python train.py --n_layer=8 --moe_layers=[0, 1, 2, 3, 4, 5, 6, 7] --normalize_top_k=true --router_noise=0.1 --init_std_router=0.0263 --tie_embeddings=true --parallel_block=false --warmup_steps=200 --schedule="wsd" --batch_tokens=[65536, 131072, 196608] --train_tokens=625500000
Below are experts of layer 5 (counted from 0) of a mixture-of-experts language model. Rows are named router (the router's row for the expert), gate (a neuron's input weights, with its number), up (a neuron's input weights, with its number) and show model dimensions 320-479. Each number is 128 + 32 x the weight over its row's rms, rounded and kept within 0 to 255.
Before each expert's rows: "gets" lists some tokens that make up at least twice as much of what it gets as of all text. This comes from a sample of Wikipedia text that the model never trained on. Tokens count by the router's weight.

# expert 5
gets: " the", " a", " The", "The", " an", " this"
router [164 168 127 168 113 191  78 118 136 147 145 136 105 144 106 186 139  85 108  98 152  96 149 114 158  72 116  93 168 135 121 130 160  98 105 111  63 153  96 121 112 179 143 159 131 159  83 172 100 142 207  98 144 138 181 118 101 130 132  88 142 177  69 108 158 111 161 110 149 138 114 114 133 142  79 111 118  92 123 124 119 106  92  86 140 104 122 115 132  58 165 132 150 159 177 116 110 159 132 103 156 137 150 140  77  59 133 199 142 141  75 147 176  99 220 127  76 135 141 187 164 124 115 141 146 109 184 135 171  93 139 189 174 111 121 158 129 134 184 128 135 107 145 149 149 101 137 167 169 133 175  92 137  91  78 106 167 103  53 123]
gate0 [136 127 125 138 140 140 122  91 179 139  91 158 188 174 169 113 129  85 125 177  91 121 112 108  55 115  69 164  98 155 142 114 193 199 130 154  80  66 165 183 170 105 145 101 156 149 174 125 111 152 139 136  89 106 129  99 149 181 207 180 112 128  86 176 123 124 101 104 140 110  61 117 125 102 123 128 113 102 117 125 119 105 140  82  96  85 131 132  71  88 122 156 120 121  70 129 148 171 146 106 156 116  90 112  91 130  92  81 156 135  91 126  96 169  94 157 138 168  99  91  85 186 113 189 210 117  99  52  87 178 139  71  84 147 151 133 132 131 129 166 185 121 117 135 135  81  89 132 125 158 181 118 138 125  84 146 134  54 130 215]
up0 [150  51 186  85  93 118 148 148 180 135 111 114 150 140 171 162  89 151 134 115 123 100  95 143 154 141 169  81 179 179 142  70 105 101 115 162 177 132 188 130  62 141 131  82 106  86 117 137 131 133  96 104 153 108 115 163 129  80 118 103 180  98 142 167 155 190  79 131 113  55 142 169  73 193  78 138  66 176 150  95 157 130 130 128 146 168  85  84 115 186 147  99 172  93 157 142 153 104 132 131 129 133  68  58  93  88 139 118 134 141 207 120 165 125 159 139 113 198 121 128 169 149 180 118 116 119 177 155 155  89 129 155 166  86 143 139 127 137 126 110 117 179 118  97 133 140 117  92 128 131 102 133 142 142 136 131 146 144 114  79]
gate1 [143  99  84  85 177 135 126 107  98 120 146 127  95 100 139 191 122 121 176 107 150 118 185 137 122 130  84 161 132  54 123 128 153 155 107  90 108 109  88 139 179 116 106 112 118 134 152 109 150  99 101 131 100 167 170 160  41 114 101 140 211 123 115 120 141 147 151 120  95  99 175 120  78 103 107  46 128 123 132 206 119 145  68  90 167 162 126 100 140 113  99 148 137  90 117 122 154 121 146 126 183 139 164 190 142 167 133 141 172 104 115 162 142 104 125  85 174 130 104 160 161 168 125 134  94  53 150 155 153 133 112 134 145 209 137 175 140 162 103 142  73 112 154 130 101 178 102 136 148 181 149  98 152 126 133 128 112 158 179 139]
up1 [183 147 112 187  85 128 154 166 160  79 101 111  84 131  86  91 148  95 143 111 187 153 154 138 125 176  94 159 204 110 138 148  67  79 133 164 139 109 111 163 179 117 158 171 165 103  71 124 109 138 113 124  66 163  78 147 158 119 112 151 141 125 194 168 107 112 109 116 174 129 110  95 107  94 156  95  98 123 189 132  80 139 143 141 149 116  70 128 139 110 158 152 148 152 153 104 161  79  87 114 110 101  93 100 138 125 132 175 144 161 143 201  91 144 102 114 118  94 129 120 121 165  68 153 105 179 143 161 141 135 118  42 135 131 152 117 114 114 159 100 152 118 144 144 171 105 149 158 105 123 120 145  90 138  92  81  56 195 154 207]
gate2 [124 134  97 106 164  91 158 118 137 183 139 144 127 147 181 156  64 138 167  65 119 138 156 111 124  36 130 132 146 104 150 104 176  55 113 129  58 148 150 123 102 106 103 125 108  94 147 162 122 118 114  59  94 127  82 142 141  72 111 114 193 184 120 115 136 126 143 132 129 141 165  64 135 167 102  97 152 101  78 140  66 146  95 110 142  88 110 126 148 135 139 110  83 150 136 120 123  77 115 156 145 103 102 116 158 124 173 140  60 127 126  95 138  68 134 134 106  69  38 123 118 182  92 119 162 118 135  89 117 116 141 109 101  94 118 145 102 138 139 127 138 106 113 157 108 155 134 137 135 132 149 165 100  69 143 185 151 103 114  90]
up2 [ 51 133 119 109 104 127 152 136 108 164  98  88  56 178  29 117 133 181  93 196 154 147 131 134 158 179 128 110 103 135 149 136  85 154 147 104 203 170 166 122 174 105 159 170 161 112 109 145  67 173  84 136 151 110 124  89 112 160 110 132  85 123 125 122 104 106  75 178  75 130  75 133 147 148 188 147 136 112 181 103  90  99 125 156 125 113 146 155 154 157 151 110 143  99 165 109 128 104 181  85  99 111 129 106 124 143 103 120 128  56 110 105 129 149 138 114 104 145 128 109 180  94 168 185 138  74 130 123 138  84 186 139 186 137 117 146 167 166  90 131 121 171  89 116 121  82 165 128 162 125 121 136 136 128 115 129 152 165  91 127]
gate3 [165 115 146 120  59 165 146 118  90 137 199 158 186 150 129 174 161 123 117 120 116 171 200 107 103  87 116 116 129 135  94  88  89 161 155 167 110 142 136 120 125 153 107 103  96 110 196  99 104 132 179  91 175 114 144 160 170 159 105 170 200 120 127 100  78 169 162 124 109 110 119 119 107  89 159 165 166 136 134 154  70 123  99 119 137 141 132 131 151 132 130 203 114 127  92 139 162 103 135 155 142  87  72 115 140  86 140 154  96 128  93 145 116 165 111 145 130 154 135 129 169 191 160 118 103 201 118 156 123 133 158 113  92 125  79 131 123 141 125 142 120  48 169 120 107  83 158  92 132 138 151 112 165 169  96 147 142 112 110 123]
up3 [139 125 136  40 130 147 175 137 103 117 144 124 123 127 133 144 141  82 115 141 169 130 117 141 159 111 167 127 139  92 118 106 152 150 117 138  92 117  75 104 153 181 100 173 171 111 126 157 191 125 137 133 178 131 150 138 103 171 108 159 173  83 120 144 134 134 174  94 129 113 130  74  48 143  86  96 165  97 184 142 168 147 188 157 147 166 181 131 185 155 149 109  69 146 121 142 156 120 130 108 183 173 123 147 152 132 127 139 114 141 124 125 132 134 101 147 128 154 164  73 116 156 124 114 179 159 131 183 165  83  87 116 162 147 162 108 122 128 117 100 120  95 141 124 123 120 118  95  77 162 159  96 156 110 154 107 162  76 170 128]
gate4 [ 94 161 166 132 109 166 101 198 144 122 171 134  91 154 154  90  97 153 140 112 114  73 193  72 113 185 102  68 163 134 124  83 140 126 148 163 158  80  91 161 168  93 111 119 103 140 152 110  91 135 132 173 163  96 186 160 133 149 113 131 115 130  62 168 100 150 148 173 176 136 162  80 111 182 153  71 157  93 137 120 137  75 130  95  95  52 166 152 152 112 113 108 131 172  98 119 103 190 185  80  83 155 111 134 146 122  93 137 144 115 141  80 180 120 125 133 144 123 146 161  98  90 110 103 148 147 136  87 215 126 134 124 122 103 199 132 121 136 157 103 147 174 118 148 169 148 116 105 159 138 102 108 100 133 132  54 105 168 124 114]
up4 [ 47 146  89 167 101 142 131 113 140 135 103 105 152 119 219 111 123 149 115 144 104 118 123 119 112 122 188 187  95 100 162 136 133 110  83 130 122 227 133 140 154 131 105 111 126 141 133 182 179 117  87 173 157 145 101  97 132  88 168 112  69  96 137  59 104 143 141  90 156 139  66 160 165 146 111 122  92 117 109 133 140 130 104 123 115 150  89  66 119 133 158 189 124 104 133 174  83 108  99 146 192  58 146 160 129 131 128 138 101 119  86 114  84  96 135 163 128 145 140 139 159 151 107 125 150 132 130 114 132 134 148 111 184  86  85 157  96 114 171 111 185 108 114 121 135 148 124 167 142 168 103 128 106 134  92 177 105 150 163 175]
gate5 [153 135 154 156 144 161  96 163 144 137 155  75 163 123 189 156 144  86  47 161 111 128 111 104 156 110  76 111 147 159 145 176 134 143 132 121  85  90 165 108 117 111 221  70  60 128 161 149 106 131 152 145  99 150 126 113 103 120 183 121 126 161 108 163 126 146 167  81 125 137 129 109 119 136  70 106 110 116 148 158 129 150  99 100 129 100 138 100 127 136 155 111 185 137 155 125  92 112 125 181 117 149 112  51 106 163 131 131 120 114  92 119 156 151 151 151  99 148 105 137  84 107 131 120 144 117 110 117 120 166  41 126  99 103 233 104 146 151 143 114  88 143 111 162 136 128 145 173 103 130 109 120 140 108 126 104 179 151 113 134]
up5 [146 113 154  82 127  67 111 188 127 179 103 148  71 103 102 145 113 181 165  89 147 159 131 123 162  88 173 180 135  97 138  75 118 117 125  66  94 151 121 127 154 110 124 116 153 132 139 141 178 117  89 117 163  82 191 105 148  85 114 104  94 139 167 148  99 106 137 113 155 127  84 151 133 103 164 161 141 131  94 120  83 105 160 161 134  94 122 177 154 123 115 183  76 148 108 145 160 129 164 126 149 127  94 168  76 129 147 142 126  96  65 111 146 121 136 101 112 128 178 165 151 131 112 147 157 145  59 108 113  41 171 123 141 153  62 163  88 131 133 114 112 113  86 138 122 132 152  65 178 167  84 134  69 127 187 168  77  97 123 139]

# expert 2
gets: ",", " to", " was", " of", " is", " that"
router [167 137 171  85  95 107  89 152 147 191  98 107 107 135 174 142  90 119 142 125  91 181  74 140 130 102 109 153 113 109 151  50 126 171 153 107 141 140 116 130 110 122 161  91  92 158 146 139 164 173 101 138 112 119 115 132  75 117 133 144 137 140 113 173 135 151 183 117 116 151 152  32 129  96 104  98 149  88 100 108 165 149 163  96 143 127 129 131 111  94 145 145 197 140 206 116 173 170 174 106 120  93 133 192 147  92 192 115 139 136 109  72 142 157  95  82 104  88 174  97  89 109 106 164 122 150 103 139 112 134 147 156 165 142 151 164 151 111 124 126 146 114 155 128 159 172 116 145 115 158 124  75  95 149  82  36  99 120 145  94]
gate0 [ 45 205 180 103 127 141 107 131 150 142 178 167 114 155 108 168 115 165 106 128 131 101 162 113  52 175 124 102 138 137 166 142 171 160 125 118 146  87 128 124 150 128 146 168 117 167 176 157 205 109 160 119 114 115 119 157 164 134 148 165 146 137 150  98  84  94  53  98  63  94 135  94  99 144 159  54  96 111 110 110 123 123 149  73  94 155 123 100 150 172  90 108 126 190 165 148 145 113 120 129 174  89 136 150 154 103 134 174 148 117 153 152  99 125 155 119  90 171 147  95 177 133 139  95 122 121 148  75 170  88 147 157 101 109 123 146  85  92 171 169 117 114 135 172 113 112 128 135 103 160 143 138 111 117 130 143  97 164 150 124]
up0 [120 108 141  97 118  88  95 173 154 102 112 128 179 175  88 113  92 136 155 181 143 122 108 180 116 127 111 106 140 155 161 117  88 110  89  89 127 137 130 123 103 137 116 141 151 109 103 149 138 130 147 124 163 126  97 108  91 121 143  94 101 151  92 189 136 147 141 120 118 226 104 155 120 102 105 126 131 140 151 153 181 104 125 116 122 151 175 113  51 143 123 132 120  37 105 126 172 115  97 133 141  68 153 147 134 198 125  86 170 128 138 111 142 177 133  56 152 113 176 174 133 107 126 152  84 142  72 128 169  91 108 173 185 144 132 148 118 113 132  84 138 135 125 107 120 122 122 149  99 120 116  60 151 164 116 129 106 148 170 141]
gate1 [141  48 115 140 147 138  82 141  77  76 118 125 163 122 116  91 104  82 157  85 119 115 122 139 107 170 128  71 137 147 105 117  99 144 162 165 114 146 148 101 153 118 156 147 148 128 142 120 134 156 151 156 178  81 127 152  97 115 151  88 123  86 127 154 135 145 190 156 102  96 129 107 139 130  73  53 101 122  71  68 136 176 149 117 115 148 160 136 123 121 202 136 112 163 111 123 102 121 101  86 158 157 130 177 154  97 178 138  88  86  88 139  88 118 154 112 157 141 134 165 174 149 131 149 124  65 140 130 143  99 136 124 113  86  94 107 141 128 104 176  95 133 157 131  56 121 113 120 177 138 100 130 141 135 137 157 169 166 176 115]
up1 [134  25 120 106 176 126 142 131  70  94 131 174 146 133 110 179 137 123 174 122 107  91 162 165 138 198 134  76  80 114 133 104 132 139 174 177 150 121 145  84 192 127 118 119 160 149  72 130 124 146 128 193 176 121  92 177 124 128 124 120 107 103 171 185 184 139 186 149  94 176 168 158 146 134 129 125 124 122  92  45 166 137 113 133 103  98 117 135 146 174 103 157 117 144 119 117 145 117  78 135  78 189 117 166 162 174 169 153 146 113 115  93  95 123 135 118 162 105 153 207 141 126 143 132 135  84 121  72 119 139 179 185 170 146 120  88 166 108 180 187  88 144 139 153 111 105  80  92 130 154 185 166  94 140 125 170  78  88 127  90]
gate2 [140 154 108 130 141 112 134 162  93 133 148 167 165 142 101 185 158 143  75  83 140 178 107 149 155 142 176 154 138 116  58 135 120 116  90 165 132 135 137 143 172  82 152 180 168 113 146 151 131  98 123  97 102 146 204 139 147 120  97 122 103 112 141 122  91 125 153  93 171 115 101 165 128  89 130 118  78  87 203 144 123 141  63 110 149 180 150  92 114 113  78 158 123 109 170 139  88 139 103 101 117 156 166 142 118 192 132 105  79 144 170 108 190 202 137 108 168 139 156 105 159 114 150 134 119  97 114 121  68 106 144 156 155 131  79 137 137  64  73 142 163 171 185 120  94 133 124 135 134 156  89 133 111 173 148 142 127 129 152 162]
up2 [191 149 135  94 112 108 167  90  96 151 126  74 159 131 110 126 161 101 103 142 165 116 153 160 100 102 133 133 130 125 123 121  91 134  61 100  99 101 106  85 135  91 124 102  38 160 112  55  85 176 118 193 189 102 141  79 159 132 133 134 128 146 142 217 156 166 156 164  71 116 116 120 180 151  67 131 121 141 155 150 142 149 111  65 129 104 193 130 136 167 154 155 150 107  90 137 118 155 119 168 156  72 110 196 103  88 141 177  92 155 163 213 111 105 152 109  87 102 122 117 113 106 132 160 144 108 154 143 141  94 117 118 143 134 189  96 159 107 156 127 153  99  91 163 120  99 146 120 150 142 160 160 161  97 151 127 152 176  97 117]
gate3 [131  85  78  81 157 112 167 173 116 117 169 155  97 127 111 115  88 128 159 163 184 107 129  67 100  87 165 148 125 166 142 192 199 154 150 136 126 137 115  74  58 113 113  98 120 148 163 114 137 114 118  87 120 120 110 159 161 143 203 142  73  96 139 155 197 119  97 127 130 188 148 133 149 162 104 118 118 136 151 104 112 123 108 141  88  84 112  85 144 107 169  90 163  88 142 192 152 147  88 163  85  92 143 188 132 172 152 131 133  97 171  92 152  98 123 106 162 140  71 121 121 138 126 188 143 153 149 175 122  92 168 105 142 169  98 124  70 110 156  69 136 112 131 145 125  98  89  99 163 121 103 121 165 147 156  74 166  78 106 124]
up3 [170 110 165 133 170 176 172 131 161  98  88  82 106  64 156 153 157 136 113 102 120 170 149 115 112 112 135  96 146 121 152 129  90  93 140  73 154 152 123 119 155 120 118  89 225  77 120 141 168 135 155 160 104 180 133  83 144  77  94 140 136 159 102 170  86 134 162 123 130 117  96  95 157 136  93 122  83 119  86 137 162 156 146  90  93 124 132 150  76 136  63 132 145 124 119  90  98 117 109 164 163 130  92 124 135 120 106 103 108 165 111 142 102  88 170 130 107 117 153  99 165 123 124 104  89 115  96 129 167 120 150 135 183  98 120  76 110 166 122 100 205 112 162 134 120 128 159 114 134 126  82  76 114 111 196 132  34 202 108  98]
gate4 [ 75 119 139 137  99 149  86 149 106 108 193 131 123 153 102 127 109  97 100 122 169 121 148  85 102 166 181 141 130 160  88 100 162  92 136 150 110 128 108  94 142 165  87 120 107 143 121  95 116  83 114 125 168 113 162 149 147 108 123 144  95 103 140 107 141 172 147  90 177 118  89 123  81 133 122 124 106  92 110  71 111 115 145 109 122 155 131 139 147  87  86 117 154 167 112 132 177 125 152 159 195 170 158  85 116 121 121  60 100  76 124 120 142 135  66 122  57 162  58 192 100 113 105 128 105 110 147 131 115 134 161  44 134  63 141 150 101 132 151  99  81 140 190 112 141 110  92 117 189 136 125 126 155 110  70 116 100 129 164  64]
up4 [104 113 149 111  69  63 119 148 183 171 117 106 122 100 135 100 135 146 188 123 100 149 145  67 126  58 194 155 117 103 118 162 197 167 120  84  66 109 211 181 125 129 152 184  89 103 114 110 156 127 143 124 109 121 138 146 107 168 146  88 103 101  83 101 111 143 102 119  95 162 240 143 108 124 100 220  99 135 157 116 155 180 140 145  88 138 112 128 128 101 108 141  75 116 109 118 127 116  91 133  96  82 168 132  99 160  78 159 121 151 147 113  99 103 155 202 162  96 159 119 111  96 189  89 112 169 161 165 116 111 106 123  84 121  99 180 126 186 106 104 129 134 114 125 159 148 150 157 125  67  91 181 133 116 131 125 143 133 119 171]
gate5 [113 185 121 148 132 137 143 133 127 140 122 130 135 140 105 110 130 161 118 131  77 112 151  97 107 168 136 215 121 160 113 161 161 163 145 113 179 117 102 159  84 102 176 138 179  75  65  57 189 132 100 104 109 233 105 132  96 155 118 165 129 117 162 146 110  78 124  74 131  91 191  77 228 109 161 184 105 128  78 158 118 153 130  90 147 143 157 120 103  54 145 131  95  92  96 104 138 131 138 129 175 114 134 164 123 132 134 129 138  98  82 137 172  91  76 123  94 147 104 201 115 134 165 138 141 103  98 103 112 152 150 115  70 156 177 129  86 147 152 141 124 119 163 123 152  68 124 181 141 129 131 107 129 156 141 175 190 131 122 129]
up5 [152 177  99 182 128 151 157 150 142 112  88 113 118 144  83  75 127 146 113  96 101 176  61 124 131 117 128 143 166 137 103 195 111  68  68 105 148 141 152  83  59 117 139  75 175 117 154 104 171 138 105  99 119 198 150 154 118 166  60 153 157 119 157 195 157 144 147 182 154 107  83 106 181 135 121  73  80 163 127 135 142 135  99 121 120 156 130  65 100  83 136  83  87 162  92 191  83 143  65 156 163 123 147 124 178  74 119 136 102 111 115 163 105 137  91 161  81 138 132 110  98 131 118  86 134 193 111  57 129  93 155 117 120 140 148 176 122 179 118 127 151 155 135 135 136  82 117 156 156  82 155  65  78 120 144  72 170 151 110  64]

# expert 3
gets: " and", ",", " |", ":", "-", " by"
router [132 139 104 152 108 111 102 148 112 164 100 140  94 132  98 120  71 132 146 111 128  55 113 127  94 135 120 153  92 120 174 149 133 122 162  90 137  97 113 135 136 152 133  94  58 154 105 117 129  97 107  90 170  90 186  90 192  85 124 153 104  64 151  57 149 138 217 134 130 167 105  95 153 155 132 120 118 127 113 143 127 109 105 161 187 112  97 197 136 117 112 110 150 133 129 105 131 167 139 162 138 142 138 176  85 155 115 146 152  49 109 116 191 124 165  38 136  61 138 124  86 122  95 162  86 102 128 128 158  97 130 120 117  75 132 121 181 149 147  89 168  91 173  82 115 133 113 160 125 133 163  69 125 133  36 104 132 115 153  91]
gate0 [148 126 185 161 145  75 112 136 157 108  98 219 157 142 117 119 112 102  86  75  77 111 171 140 138 149 140  94 106 150  77  91 129 142 112 127  90 143 104 131 110  87  59 114  89 154 124 106 109  69 128 161 116 138 128 142  91 142 128 126 133 116 104  97 144 141 106 164 148 155 115 146 129 189 108 144 140 117 102 173 140 165 133 131 148 120 134 109 154  64 125 121 155 130 128 131 188 134 142 106 143 154  90 133  99 127 111 119 163 157 102 139 158 119  72 113 158 189  84 110  78 210 134 127 110  70 109 168 154 162 136 111 173 135 163 139  49  94 127 182 114  91 202 172 135 137 153 136  50  85 113  96 104 125  96 166 153 115 116 147]
up0 [129 190 129 139 153 168 121 181 138 172  53 153 124 168 121 119 170 148  76 142 119 129  81 113 135 159 191 195 185 186 124 130 141 195 108  80 104 124 162 161 157 100 102 141 164 149 105  95 155 105 145 121 178 122 151 125 113 129  60 132  85 116 130 215 145 113 117  96 133 146 141 162 131 132 126 137 167 208 122 116 132 116 156 150 133 154 114  76 145 172 146 162 157 194 152 105  89 112 161 142 129 201 138  98 158 143 125  92  95 109 125 126 119 126  91 107 100 132 117 116 178 148  84 116 120 121 180 109  87 173 146 179 171 187 136 104 181  51 153 105  85 166  88  96 191 181  63 167 112 119 144 131  96 121 118 149 134 177 111 169]
gate1 [ 89 110 181 149 134 102 150 131 117 134 140 170 138 111 104 102 112 126  83  97 101 121  84 105 149 119  95  90 133 108 106 131  86  58 104 185 180 106  77 146 125 141 110 108 123 137 113 150 163 109 130 132  57 138 175 127 118 147  74 147  88 111 155  66 110 143 119 108 136 129 138 135 153  74 137 129  81 154 131 137 145  84 139 130  99 164 194 110 119 115 105 157 193 120 133 209 138 179  94 141 135  90 144 138 143 152 105  96 135 118 131 100 105  93 193 153  96 136 107 131 142 136 136 179  68 146 120 167 124 142 174 120  89  60 141 132  88 150 139 153 115 121 126 101 110 162 237  75  87 180 116 175 135 136  75  75 137 162 110  85]
up1 [127 124 198 123  94 122 103 153 144  88 137 130 144 124 112  84 109 142  82 122 137 144  71 150 151 134  78 106 173 150 149 168 119 153 172 163 143 117  74 105 126 148 106 127 129 146 108 183 166 141 107  84  79  93 148  71 130 136  93 119 125 105 152 104 119 136 136 202 114 108 131 173 188  60 170 135 171 118 111 135  86  95 168 150 116  71 127 120 171 123 133 143 115 108 149 184 104 149  62 115 101 101 186 186 110 122 139 122 123 109 141 109 115 105 125 137 129 174 107 126 142 124 127 108 148 172  67 147 160  84 160  73 127 148  81 105 129  95 129 121 138  89 141 138 147 126  88 117 126 115  88 178 126 146 121 103 190 161 139 156]
gate2 [ 77 132 128 117 125  93 156 110 187 139  93 163 153 130 135 142 116 118 118 170  88  85 188  80 181 151 133 129  31 135 169 121 124 133  94 114  93  71 150 165 130 157 104 115 161 176 190 145 104 119 145 122 145 174 155  99 118 131  78 191 243 190  79  79  95 134 138 158 170 126 162 152  88 141  93 136 145 186 129 115 138 147 117 130 145 149 115 160 102  44 159 156 112  67 199  98  65 151 166 138 113 173 141 184 134 155 133 122 129 108 168 115  98 124  73 127 148 146 138 111 124 129 152 159  58 118 103 150 121  99 128 158  75  92 166 135 123 195 132 112 177 131 154 137 134 157 153 187 150 157 126 144 115 128 121 138 139 125 133 156]
up2 [110 116 147  74 107 101 104 194 178  89 135  63 126 101 146 124 153 152  96  73 141 139 120 152 119 138 142 151 127  92 119 108 128 137 187 146 137 160 137 106 155 103 101 104 180 139 146 138 129 107  51 140 151 133 171 154 143 113 175  95 148  98 167 184 104 106  84 151 108 100  80 152 148  85 142  65  98 123 161  99 117 147 154 141 196 116 158 143 215 199 125 105 193 186  95 208 139 103 111 121 168 133 102 133 128 152 139 113 116 211 123 139 190 115 158 132  96 134  77 211 120  91  95 136 179 181 132 118 122 110 113  96 180 117 110 142 128 135  97 121  55  88 145 112 116 167  60 132 139 138 134 110 148 137 161 143 155 161 152 131]
gate3 [148 132  56  92 108 154 114 139 135 125 132  95 106  75  84 110 146 120 133 110  98 130 100 143 176 100 141 119 165 111 153 156  88 131 130  62 169  91 146 119 107 107 111 166 179 169 184 117 168 173  85 110 150 102  96 128 135 130 143 162  64 135 209 102 129 100 119 101 141  46  95 147 128 183 111 135  85  98 135 127 121 112 125 139 123 105 108  83 110 104 138 182 140 143 158 118 100 144  83 154  86 128 118 130  92 156 131 104 155 150 125  98 103  89 127 115 107 103 102 111 136 146 101 142 169 100  48 139 100 106 108 107 113  72 148  96 134 109 212  93 124 116 159 128 106 142  73 143 132 216  68  73 143 112 162 144 166 147 149 141]
up3 [ 59 168 127 138  94 151 122 110 156 109 154 128 156 114 101 194 128 114 147 125 163 141 164 166 137 166 212 133 110 126 107 138 203 124 121 158 136 130 162 126 129 138 171 110  84  77 136 177 145 140 180 115 156 115 162  42 100  76  82 111 131 123 183 108 128 107 109 154 148 164 120 121 136 124 153 107 120 155 123  88 103 102 111 141 127 146  79 159 128 137 103  69 117 184 141 129 102 164 151 108 191 188 151 152 161  83  92 160  85 120 146 169 157  84 103 161 158 100 157 137  58 105 154 165 195  90 146 113 106 226 126 135 101 182 134 174 107 135  86 138 126 122 169 103 169 126 201 123 166 137 170 156 102 174 163 152  92  81 142 113]
gate4 [214 129 161 140 130 144 114 170 171 167 125 158  87  94 102 124  87  80 116 149  61 149 121 157  84 177 159 129 164 117 130 131  96 129  70 121 120 126 124 117 132 130 136 132  57 124 115 152 152 107 186 113 150 168 144 141  94 129 111 138 114  76 135 142 113  48  99 118 124 150 146  96 101 183  94 192  84 114 186 141 135 114 124 128 102 167 169 114 115 132 152 108 128 140 113 141 138 146  80 113 103 160 132 137 131 104 112 113 147 135 125 102 139 104 105 129  91 140  71 128  92 165 159  71 140 147 162  59 122 105 126 120 156  95 153 147 125 123 133 164 127 114  93  96 177 148  45 134 116 186 138 153 132 138  98 107  59 121 177 157]
up4 [147 171 130 116 150 126 199 163  77 112  95 113  90 194 129 115 140 121 136 101 122 153  56 145  90 163 191 162  82 104 119 151 162  90 140 126 146 148  76 121  98 144 127 132 193 167 107  78 123 152 162 124 160 160 126 121  98 114 120 176  99  66 157 135 117 165 108 122 100  91 143  99 174 129  92 168 121 119 100 114 137  98 123 135  87 177 169 110  78 154 177 195 173  99 103 170 121 133 145 111 130 148 126 106 148  78 129 148 178 126 157 143 142 140 146 147 109  74 134 126 179 213 176 119 123 123 144 163 147  71 115 143  69  93 169 128 126 159 103 121 120 123  81 182 194 117  96  75 124 142  90 121 140 145 100 139 145 103 139 117]
gate5 [131 179 139  59 156 158 168  95 145 168 167 103  86 131 129 125 132  99  86 131 112 160 155 102 168 123  93 139 129 113 113 188  65  94 119 103 176  77 113 126  72 154 132 132 143  72 119 190 151 152 109 161 174 137 143 134 156 119 116 141  75 143 167 136 128 139 111 211 123 122 195 159 152  60 109 121 132  93 139 144 109  76 191 145 156 130 103 118 116 124 106 131 141 135 100 128 129 149 127 181  83 121 132  46 130 141 158 106 107 166  90 203 158 141  97 150 117 150 130  46 123 136 152 122 105 242  89 123 174 114 147 162 115 108 109 155  89 120 173 112  92 130  98 133 131 109 228 153 120 186  78  94 176 136 163 102 157 155 114 149]
up5 [141 114 129 163  92 112 123 157 136  81 108  71 174 175  93 103 137 133 174 128 150 104 122 137  78 101 104 101 183 104 190 116 101 105 153 135 110  66 156 133 188 127 107 118 138 103 164  82  61 140  84 162  75 102  73 163 195 107 145 128 169  86  90 130 102 124 186  75 128 157  87  96 127 166  81 169 145 173  94 109 143 103 105  92  71 104 121 140 151 130  80 141 156 160  71 175 135 152 115 112 124 160 109 154 102 150 115 130 157 169 116 125 173  94 101 138 165 143 129 134 127 137 109 124 118 123 167 121 118  96 110 116 168 132  99 149 139 134  91 141 104 103 197 105 143 102 144 104 132 167 101 120 111  72  97 140 133 148  88 125]